From a checkpoint of a small mixture-of-experts model trained on Wikipedia: width 448, 1211M tokens.
Below are experts of layer 10 (counted from 0) of a mixture-of-experts language model. Rows are named router (the router's row for the expert) and show model dimensions 336-447. Each number is 500 + 40 x the weight over its row's rms, rounded and kept within 0 to 999. Numbers have three digits each.
After each expert's rows: a language model's description of what the expert responds to. This comes from a sample of Wikipedia text that the model never trained on.

# expert 18
router:456537532529578552471525524449482550496479520546499475473519484465420478491520465499462495584477507502483524536541521493536492453559442470569422442515558520515462477494595466529485482541508560469482451471560524525539511495556523467521516428529517546480558459559467532549517561558470490500447532474477515502542474510470490511518506475494
What it handles: Column headers and cells in sports tables and standings, such as Pld, L, Apps, Goals, the t of v; t; e, and zeros.

# expert 17
router:505473518502425418460561556437450496540510511499513490559562575524483486526453503481559489493489552414486515536536555435498495481502478516458586469421546477554418452434474519523520494523493486502496493558615487492539459530501452537557499525458504519513537494426538549504494506509450397534440494472523495527485467521477429536457480502483
What it handles: Place names, often cities used as sports club or team names, such as London, York, Porto, Zagreb, Angeles.

# expert 60
router:451508517465476472541551490539560473484482525427515508564475499475540456472368504451509440435516529535528466443538487472504482534531481501501547422501392549502513465467646571435460602477428464527466485581482455487458461397477499460454492502483477524523444462496584554526533539443471495538490507492411487485511554468523518429558556614479
What it handles: Commas and clause connectives introducing explanation or contrast, such as however, because, due, such as, noting, regardless, Note.

# expert 52
router:478521546564538501531508495488463472548441505508442507458490459468537475504511534561472583501528511479455431500440537536492532525490499453560465429527533454478503520512539552479523567489543459528537496513482506484511485497477508518530466522572433522495488431527443520493501501415518476546558588465472567516532504452458554560469562505472
What it handles: Abbreviations, acronym pieces and units inside or next to parentheses: time zones (EST, CST), km, mi, acronyms like MassDOT, GMR.

# expert 10
router:506504523500521480448455470517453436452509438523477479520530477498493487473486480459527505578382410523421473483447467538569461519489505562462551530565580465437498444478514478560554526563479460543517517495503512450548487536523500528484573557493488480466502435533495530568480521434554448515485478464549544521525441490486492598438531519599
What it handles: Adjectives and nouns that modify a following noun, often nationality, sport or league words: American, football, League, professional basketball player.

# expert 1
router:494560483490569524477475470474514431467490430433475488494476547434438472504556432414481488506519582525521582489535512481470506493477422444497554550517515508517517560486540449441533518510556455374483540435477515522504476496494524468501480448600419460474514543529465544473495501552502509514569495479442482453565565465553539447522478544518
What it handles: Line breaks ending list items or headings, plus first pieces of new words after breaks, such as d, fl, Ch, th.

# expert 45
router:526534509499517443440504471474563464517543517528528468462493467532466591504460495455491453535455498513498500393415459529467460473510497510488498508529459546537530510532527541450482470540431465551454497538491490573485492451448453472500577518487509579510463488505541573489505521500494545503394450578548469487482475453547459536475539591595
What it handles: Adjectives and abstract nouns in argumentative prose after a, the, of, such as large, political, different, prohibitive, capricious.

# expert 5
router:497513462464489498448499525533551517454495459453517519474476574553532537576486488473470524463572553519461477527490524478444562529568453464530567516487499473540494497509512557508488482504500562500518446495504510468497467469508490553498470523532570470476509450500565430488552424544465557474461562511472509534476487521476441515474481428478
What it handles: First word piece of personal names, often non-English, in squad lists and credits, such as Sa(qr), S.(Rahimov), Al, Kh.

# expert 20
router:513490490505526460500492552489613519533531492498496545460496464479579561490465501477478580564559560486500537536534543541551459549485460494504438526526509469527428416509466511449532534441503489468549530489465459550528560536506464525470485422493468470498418523502460462518466516502442563548582500443415509506543551503517564533496443551545
What it handles: Short word-start pieces, often single letters like w, h, m, b or "path", "Park", that begin a longer word.

# expert 36
router:501516481583502472490494522518573447449572542562472533455502494530470562505594477438538515568491517544472473523421437473454462439509460515513541554526491432510470500515568454447505408448519542460566476474485548537437485522541461524469414449464524461481438503519469470440438498447494497484504426481472493511470468541520435483495548457495
What it handles: Short first pieces of words and names completed by suffixes like -er, -ing, -ed (holder, killer, shoot-out, Amanda), often in sports text.

# expert 58
router:456445482502598457463520525502534446448504505555532453452539533482435574482569524560549484514434518546481513472429513494463487433480495515536502515544473548526578532504508503495511499536460471493454426494436461449512509493480535414441555468511508423555585617504551523526449525453468508459507478410564526513452497502540439504460500486549
What it handles: Word-initial prefixes split from longer words (inter, n, neuro, par), plus leading digits in numbers and times like 1:48.

# expert 39
router:518465549538494470525516496526524519528493421547518479488520510558472543513510497501480550531473480590577531509499613492477458496470505476453495472498547472518525514471489516529521521488462477538539487566420496456509484579529471532460477528462567462456438540492521427510546508563496533501489472489522456446459535508590587464508534496508
What it handles: Nouns and determiners opening subject phrases before a verb, such as This, It, film, song, name, flag, inscription.

# expert 38
router:464488504525578477551541530513502412505494421492469433557475480468548481452548494591564516522434534485482532471484501517470465505494540475471519472469593540405534552473488460476488541472509453539492485537473547508601400535466438532487460511568438557528555528526468477581532492487514485454481496453514488466551547441448450458463485505531
What it handles: Sentence-final periods, opening parentheses and quotes, dashes and headings markers, especially an aside "(" opening after a narrative clause.

# expert 11
router:564529451490488518513552544487415481550461497508446474463495458462464481545536505575570566466489483456510491466478552603566478531455477496512520436464536466416562490500493419519463529466488525535475536514518554466490497590527453481528571489520448559506482456549495535554468535514491430481515470477512437458468525518470460485501472481447
What it handles: Pipe separators between cells in Wikipedia tables, plus colons and dashes in lists; also country codes like ITA, BRA, GBR.

# expert 4
router:473497471532495544476513468530437416467467497432519506524542526489483550506571507524412477509492489509505485519510502535481543483529511569530568561489597489488458546479543480585459573430480465489512530485496519488566602482492482585474476502564606494452444502546515559445541511484477455516442458497528539510534483539447428395526536488553
What it handles: Line breaks and pipe cells in wiki tables and before section headings, especially chart, sports-medal and climate tables, e.g. Billboard, Gold.

# expert 30
router:507515481519560585494498517498501585570480486525533547588466431461558527534542523444549466589531501550441476496512512571549501524524513426456433506520560441471486563482520512379564540451505502492467535464516559518485468461528571554552560396490461542526486494467523479395471504530512472492491483518529444479550482510481571461508530512455
What it handles: Last digit of years and year ranges in dates, lifespans and seasons (1828–1901, 1958), plus closing parentheses and table pipes after them.

# expert 35
router:433513543469553503490454464490493467533581530471471526464491480504583487508525516461546576483510547542497518493470429449474520473512516554542470552558461446544406425453505507558454510474475469523542529503530519467513509555473459503487428578479417479473541468463555566469494469413530448536537571513564548531534560524460502527545518489523
What it handles: Final pieces of proper names and titles in music, sports and media text, such as Sl(ump), Adult Sw(im), Racing, Vegas.

# expert 53
router:495484460446483445515459518486416547543550518526573507522531451579512577567500515523575558450475492483538448560512509569487516435515544481486517493457493529552474504469470525567559527433532441522528539573529498455562439443536501572497488469451535555526554497499546586504500485487526522524538487441559545522502550548558526543504528553518
What it handles: Geographic words such as State, Country, County, District, city, north, Avenue, often as field labels in location infoboxes.

# expert 57
router:457469437486443519392424595486481472491498427564600496562500509536520499572359502447564502503463569467530487551478440502483451482492530462456557439460442511494440474487428542471477509489495502522469467564549429510518498512440506538567561564471470542493515451480541478550437437525517462490535440541508521507457518506503460522494509487486
What it handles: Common English first names like George, David, Michael, and word pieces inside non-English personal names, such as Mahanama, Anirudh.

# expert 44
router:499485476457497519562545492382486528466502486460445479506550523439523581449510481548506523522515477509517503476544518499530504457495527476522441487541549518520536514564429595561550473479554500474508487459473450469556451546519538535488526474528580491500440410481475516451520506475480492512408512506578530532508499526508478512512489630581
What it handles: Single capital or lowercase letters such as C, L, F, c that open a word or acronym, often in racing, aircraft and brand names.

# expert 54
router:465482450552552501523490509546504432435514511447573496529499484481475525443439403521538566449529464487446547378571489499483525512460446509434514437515464545449496536478549376467510506492518559484467493593489480482482540473535491487512534535437386510456544412561505557476462478468546522489523573549561498480472595456500508465488547433465
What it handles: Prepositions linking a head word to its complement, such as of, by, at, with, between, against (ported by, director at).

# expert 49
router:481534468426522547463525473542392508498479468529557493492458488496523441598519394440542490511552516444494506472485470488573566461475448519487486515492522535540610503531481476528501519511485582518521547519418442506586531504536516555493586494498512465495560500565498494496545504515444503481523531483528444512596505513489483509523514552533
What it handles: Dash bullets starting infobox lines, heading markup, and capitalized title words such as The, New, High, Early, Catholic.

# expert 25
router:486524468494510434501522483485424479501509567551476487501517509452456579464452538481503543469495472499512498455496494569505453468531538559538541497488544477479505444553561495527555482442558466591430522446486496518496509448434476446457533540440527536567501538510465507480459480511494477569561438500498590562470425426491495512459509492506
What it handles: Field names and values in taxobox and infobox lists such as Order:, Phylum, Clade, plus the article a, an after is.

# expert 13
router:527525494510445565494473456533518534436427582545492514578473470479472490464516512479457548516477491524458466530460447494469501491530518437552448533489505518512498493489526531512466510450507465572452544486423476496519512492531553462500458463544516521523529549494459450527531527393592548481528557450520459532520477543541467431511436530462
What it handles: Digits, spaces and signs inside score tables and figures, especially the space before a new column value, −, +, 9, 0.

# expert 61
router:528566517451550470543496510482462446446531450495476483573508483477514500554430494542479423469532529561476497573545491443487505522440457455521506558519489460492516538465456453508534545473497453462491418455514510536493489477493477491567474476561496536530459474526468527438481515423477540530456522435453506466454617487499481472524527483415
What it handles: Line breaks and = or == heading markers around article titles and section headings, such as History, Species, plus closing parentheses.

# expert 7
router:488533454512502520521463581595490579538452527547489506485467528486546491481502434445547472528527451496557489522438470464455526516492518461512529489528469510502456542497511420540453483533485460561491562521512415485486516494512504533526546493438493528533554495557537464519468490558538498489550588485492496486474475479514525552558412410534
What it handles: Possessive pronouns and the 's suffix, plus auxiliary verbs in biographies, such as his, their, 's, was, has been.

# expert 23
router:511613476455512533561541493397479517544532538523546428501508499474456565515538487521487525534550466466511497540527514430496483503483495559477418430464508520470543489579562544473495402528527538517431462508488545507524505574537482468494520525443538516503542498491444595436422474589453503510488508484501500481445499495480455527545520517510
What it handles: Function words like the and of in running prose, plus line-initial dashes in infobox lists of technical specs such as engine, transmission.

# expert 59
router:487514497519481452527510526522509471569521485521453472530492496563445514514491602549542519581525433421478581531461593519521486522463446407482539495519521476421478507521551456536508436483521515525449500483551585495427459432428457430494524496492463520524483503480498454512470543484482518456458488485500535443442546551459515519536542482441
What it handles: The preposition in or In before years and dates, month names, until, since, and pipes ending rows in numeric tables.

# expert 33
router:550514478503558516528518442460548496476503494449457448494460517508497543533454570496513485479518474487481468413560461521491469503446487561468503479559516436496595561576483481466526433492456514483517478475506547493481478496501489487440503515521409514483470495504532497505461565467443518509540438549461497554462479504541476465549573504532
What it handles: Word-initial prefixes and mid-word fragments of Latinate words, such as co, trans, cont, re in recreate, qu in unrequited.

# expert 41
router:520431570503502410490534452536492514475522527549535461513537526511482409560507495473536498393540429503591422497515587491526537528537556553454452426467548550514512538469496554464506456440511479468485542461468581539507506526540528469499465513532475474562574492467430478477496561445450498503495562523524479487462553559542493493503473569469
What it handles: Accented letters and pieces inside French or other European words and names, such as Féd(é)ration, Le Mé(ridien), La(f)ayette, Jean, de.

# expert 6
router:529561533449473489572490461483558415495485495494510530462460532467456513502523508563478515510484461545528505533558590486490520539498495472552495504560555553484572533513567492479483465556607454507498517439608546486490496473598544457455584468572487559554525593469505470554448470566510487492497506547552510502452522462475498485515413429505
What it handles: LaTeX symbols and braces in math formulas, semicolons, table pipes, and clause-linking and/with/for after numbers or commas in technical text.

# expert 29
router:515431492542453552397395420571463534503499484484542451499502508491458481473454579559516517545473505543516476529507495503487501526525513490501434522470511500516532536479473540465477507485519454412550500479527456507595512498430524529523448473473555453520531589539528429509496475562563462507461607451463546482570554429451530416536476467505
What it handles: Digits inside years, scores and coordinates, such as 2004 or 1889, plus word-initial K pieces like Kappa, Köppen, Kettering.

# expert 63
router:518499446454518572532504555468522524515551536454521535423550527489474504501520460546422521580492544531495496507478452505482456439509448523507495585459498467471429502467518539464464536517562494532460445428499494488469437461534556476462482449475559445424448388475451519508522495522531548493479579440512508478470489547478493452508488517523
What it handles: Single capital letters starting names or acronyms, such as R, J, MP, US, and government and military role words like Minister, officer.

# expert 12
router:509531533535510451460488457581477512540459538480486542484479490495511546435481479469433417523527514456556541470523501566515453474442529471485581561502459482526526443514495462472409545529471512542493509537575468479491547473473406481526515549486546441539496589553537500535449521529530501476555561472416517453492557570538501495518423478446
What it handles: Auxiliaries and copulas after a subject or relative pronoun in narrative prose, such as was, would, had, been, became, is.

# expert 28
router:458451553461587483500445490519527509558568456485532451464467525464544492545439549464420536493536446488499521470480402462423421520481523524521502472504554454549459471543488573491546507492478440499499466494500502456515506436542449417464476491482430488526485476487538516527486574546505486489490505508485468494556524482565538542545528508505
What it handles: Abstract or technical nouns and their suffix pieces (ation, ism, ity, ability), e.g. development, education, research, attachment, in expository prose.

# expert 40
router:557473538525526573488463525541562474491512482533497496509503449511480514437499476544450477532525507509511472512484575527525496461508515433454450502511557545450460491516513567534515487496459487507427485440554486489478622432551534500528475509480503443538500488519568467521466464516474550511517461455487468517416556481535441494515496496459
What it handles: Month names and the space or digit after them in dates, e.g. November 20, 3 June 2015, January 2015.

# expert 47
router:458479540538453462501519526515454535517483448446439504551513503434502519473550527490493452494458466521505442475455457533549463537469420487422522504526416503502585544497481503472438525496487460565485501516457448530439486458446478575501575448460455493473429475486483487481625525549573489473511460544446499449570499459547551494528450473483
What it handles: Words like one, some, each that open noun phrases (one of the...), plus commas and periods ending clauses in narrative prose.

# expert 34
router:502552417537512513472497454503451501581538574516502547497506459537481518568441446570543545456546486438495541415538458441614457541490465532473547442417447494497539456447490446452484502582450429513423519608530478528458459510513562456586574502463497536483413483542458544517567496516511544500417478533460459509494533541512457534511421469443
What it handles: Western first names and name particles (John, Robert, William, de, von), plus commas and separators within name lists and inverted names.

# expert 21
router:472544514474524505466463484491444547487512464529469531496471526534488543413489516498552527428494458524569448491467437526574567493489547542472427599473538449511526490521426466600496539472469477473475490479490491484522545469575481492460492492469490495462521485566536517430513469503555489510571508489537475543479449467489452564497529530521
What it handles: Articles a, an, the at phrase starts, dashes opening infobox lines like "- Directed by", and year digits in film, music and sports entries.

# expert 26
router:527433462449525559481463443495520508550533424513464498509500477524488457547553462514536457532530556483508547534400406520430547539478582467451482524508537543499458526472487519499507498501442514544475532469502523488518521521531501489523558514569503524505552559526554490534556537529474520521482468483541532495559462518553536502445532576485
What it handles: Line breaks, plus word starts of abstract or social-science terms such as Econom-, syn-, Sy-, social, population, census, environmental.

# expert 48
router:538493537469501522406500456481478515498487543435420536468438547508495560403535544570578444492514549482451571480502517486468431498503521403453449564435468415389557508504490412528461471471501540505515546465561515436455499485482501514572507571527484529513530565484544456538559512575535476499588473575547487520490456602488558426495497452428
What it handles: Table pipe separators in discographies and stats tables, and mid-word pieces like he in heaviest, heyday, plus pronouns you, my, we.

# expert 62
router:494510492499496462447483505556499451486449472479534582492531552516525421441452469398455455522544468567429525535471442528509488459503527528578563502468451476533454507457516545538457537446519394470551440560511469502454517477530495535535446534492493470515457467476610560515510456507559529493539460416483470532504508520485465456524527491488
What it handles: Surnames or their final pieces after a given name in credits, rosters and results tables, such as Miller, Jones, Moore, Lopez.

# expert 9
router:534470524418485585453482481518506464468465482517501503475475501478462565455534460541459462465520480465492421446517503502536582498522539493528475553467468571548485487388456458468489510512464455430459514502538488461559524472483471487541425468481543484533508487499511511507504415474511506507479509505500493496549475513515491534503457487457
What it handles: Digits and spaces inside table cells, dates and citations, plus periods within abbreviations and initials such as A.C.O.D, T. E. Lawrence.

# expert 3
router:504501479601526439446507574472455534460540493508575519528485529479487519414516480480525416452458517553548467511526533519479501509539500555464514541530546464472516538572491514551504565520525458477482566524473467523476454481563573458503446492465422514452529475515514494512441449466496508544567541558506528524452506545498546511465475581438
What it handles: First digits of years after dates or "Released:", plus labels like born, Died, Founded, built, and language names in "(in German)".

# expert 27
router:530586512505516471480521467563463455509486473553548541504486476488576528482504482473447453553483569473491528531465518557497522436505547451424609408541468468507541467503509414519493532641533498533466490528578569488431488399483467506437536486470451570438526433541503487513486532468503491523493464453448470530510529534480508538575507504467
What it handles: Main verbs and auxiliaries after a subject in prose, such as served, played, competed, has, were, plus section headings like Appearances.

# expert 56
router:500489457581503503531580508480524454471524540497473456487435502465525475532482581424456546569531524548505493507549561468480525520538484451518462531511440495444521433510474440508459486529562546424584588478446505556481437518505511578530398460539570462461453530482448424469560421534491513518545566498437500502541538446593484521523475446555
What it handles: Opening letters of foreign names, especially romanized Chinese, Cantonese and Thai (Y, Ch, K, Sh), plus bytes of Thai or Chinese script.

# expert 46
router:525525474475519460548448445479522467452538507424472464557508515556487486432495510494465441579516469505474573516560473506458491545506452439461526518449449495526409502511554487518502483534529528518490446546543510420485452475484410495499442492522442457533499540492534490498393503513518532519515564427475494501468478512475479531521502493451
What it handles: Temporal conjunctions and prepositions opening clauses in career narratives, often sports biographies: After, during, until, before, Following.

# expert 37
router:537483553520534585542425541453440485496501464523542445523401476544531517515526551525564474508510473541552479560505540511519485560492472543455468538417529451522543575496497588541573557521504471447462479456453490597481523515501488597492471470458514462556502537466489493484433445475586498502539465509533500489465482513513507527481506478531
What it handles: Words and digits naming time periods or points in history, such as during, century, summer, years, the 25(th), outbreak.

# expert 43
router:454474469548399462560483527489532530545490512524515489494549498503544492495434485467533494525459471551455495462409445577508567481489580512537517460598454452469576530476466503492506517497499544502539519427406554496460490510440553532433499474481483510445521532482554423516497543499510512489415438526538474491515471512577477518455535613516
What it handles: Middle or opening fragments of ordinary lowercase words and common nouns, often in species names, such as as(per), creat(ures), t(oug)hest.

# expert 15
router:526443469541487554490586570491457533489478518527487353465496458437493408447505604532496503416505502479569487490482520509453489452508414530521492499459430486447538484501548445500428480494486508526499437507530446499517578463493528531418496440496434514451528512563511502435568462520535499503545527507406480485489542530495570446473532494535
What it handles: Pipe separators and header words in Wikipedia tables, especially election results, such as Date, Votes, Candidate, %, Succeeded.

# expert 50
router:579482485494501477476546536480543519482455520538560521509474514504388511532469522539489535489553446481493582503444474509475469505484511509477437543532467455556456524462468545514567495462426498435491467494465451562488470530519490505533541514495480481452493559492499436524491556511453559452487542491535480521520485492510470475518481465558
What it handles: Inner word pieces of German, Slavic or Latinized names and words, such as -sch-, -ch-, -l- in Anschluss, Festschrift, Wächter.

# expert 55
router:537574452536519449511499439475508488488473492461503479455519501450490443555465494558519485468575491501513456462525445459469487602446510456520514414484549607526530537526519454511463514577424478518450438533519544473500470533530521493537526496449461567554496500549478501511498472511454474488543527509579571458562448496423520493467428502535
What it handles: Coordinating words and commas joining items in lists and titles, such as and, or, &, but, including, of.

# expert 22
router:501434533535444473454532487469521557450538525425525532478542476573567410473438409521450538498453428515492528529543537531529537500495524552511513467524475529507482479448531520449452531514467595485502468554527505549476544531502548513520570582534543485498532506464483476518480539525469495529421464439515440499470502515460457556453409504526
What it handles: Mid-word pieces of non-English names, chiefly Slavic and Polish (š, č, ić, ł, ž), Scandinavian (Svenska) and non-Latin script bytes.

# expert 2
router:510512572492507483439477548579490543507446537469504507521467487418461497513599510553487526478454521521496480570548520579466546501529581480487529479508488542495467492506507530475512485556555435494403540520485483524543538551528484480484497466490638491468440470490539424456529433520501496488511393490403552501515425499533513504547488596467
What it handles: Digit tokens inside numbers in wiki tables and results lists, such as fight records, vote percentages, medal and score columns.

# expert 24
router:418466524503530505459494492535473575505540528469480532513453487471453553494438463434422531542553477502481474535505518515460517590526512537531475524444552541504528476472528528470539468464514480519489505481532472528546426528463495479486571491523512527586515483475429528488440457487508547497482527514541558501531517495606518519515503525425
What it handles: Middle digits and decimal points inside multi-digit numbers: years like 1983, elevations, postal codes, coordinates, percentages.

# expert 32
router:380496483485468477479483516477514539546493509446445437542485523532555423510555469458476488495562521510513534494459517498520538488516473547557535553552532537457546521463491543483520562540447438530588490464419442511501508533491564501480519561508452537516520496475492418478513439543522512529556513540469474549499569520517465448465521468484
What it handles: Middle syllables of personal surnames such as Car-ran-za and Gun-atilleke, Ar-/Al- name starts, and the "(" before birth or death details.

# expert 16
router:513522486578484552506453517491483480558553556497521525474505521468582494444492465471473545560537600483458490545481468557502507499486448430436532548419451488554530507477455538516443574572535461511468464514541548525502477488478495574584495503511506473484548494452529523484573424480542527493470478514550543488525531533498480494502501469444
What it handles: Person pronouns and person nouns (him, she, they, women, father, students), plus word-final pieces of personal names in narratives.

# expert 0
router:477506487506515475487472476510512525476452466483507455476427487424505509500538530514497509554531504495541534490522466455454562509482504548484476507486538541436545514463441468480465456438569528415468438508479516432483482580580493499525473512576494504563598557525483452496474461431490516496548496469516498513465494526515500474517546426556
What it handles: First pieces of words, especially prefixes like out-, re-, sub-, un-, under-, pre-, plus hyphens and apostrophes (outsider, agitated, club's).

# expert 14
router:529489419481455577477507561442519521488506502540529490514529508509441550510423516560546497559518484436498477454548491496511449544476469548513575449492512615422540544482452467503550496497532473549544512484509495509504553474567496496421507567427576504487496443441487440490510502512505451493528485530506514460492494506508447453494541496510
What it handles: Mostly "the", "of", "by", "as" in political and government prose, strongest after "appointed by"; also some punctuation and headings.

# expert 31
router:542458582463489505530473500492437570510543521524482483491462549423513513445464549473451494492417539474482485552529441518504521487530593443491503457437536499582472503494476499411499544578520455474473474491488560506451581466465553537507563513540522474499424504425453542441486477528553489502509550507469507477564478522569545571484503537506
What it handles: Later digits of numbers and number words or units in scores, results and statistics, such as 22(6), six, million, miles.

# expert 8
router:521483459503510448468554529453491530502483562537504458542530508545478506471506480450468537536499543478555478502534508501540579494436497557475487449588408493546495477516526502469559517506426488545479454447501533471434548576432453449549535439505484511425521434477498488468474482417482502514444478564485467511431477500510472465479509562471
What it handles: Word pieces ending Latin or Romance words, especially taxonomy names and species lists, such as -ius, -idae, -ilia, genus.

# expert 51
router:563527519520473424527520544559535496471439501513510490529524443476502491455541467585469485458488463563520490551511514464524585518519504484498432485478424547499493454472490536506482438461475500500506467497476454598566499499550456523540499515496546454484473533450478518535522461488514577511443518471519470522536461474483451508484424464471
What it handles: Spaces and open parentheses in tables and infoboxes right before numbers, such as birth dates, scores, measurements, and "born".

# expert 42
router:500552508473534491501491490497532517512443514538493457500419562419510521449530556424521421462500493486566513528525566501468447551511452451483478491508479493536522473521529459386487563445488500573511471526477465520457494471419415455494480453473504502467544522492490528499580539560483561535556495480480479521512491538474520501567482482588
What it handles: Nouns after no or few (attempts, information, ways), plus spaces, digits and commas in census and demographic statistics text.

# expert 19
router:476496505437439472512510498439558526538561579530518476527556457534477424524456455477600496489531525514488492482472529469544506527535462447492532497562517520485444512467512617442497460513535505525525520479582496576532522533488527501467540454477474523511501490470436532490539508505439453586507532512419489595515476505544485534480472524487
What it handles: Opening pieces of place names and other proper names, usually after the, of, in, at, such as Ban(bridge), Bever(ley), Hong, Oxford.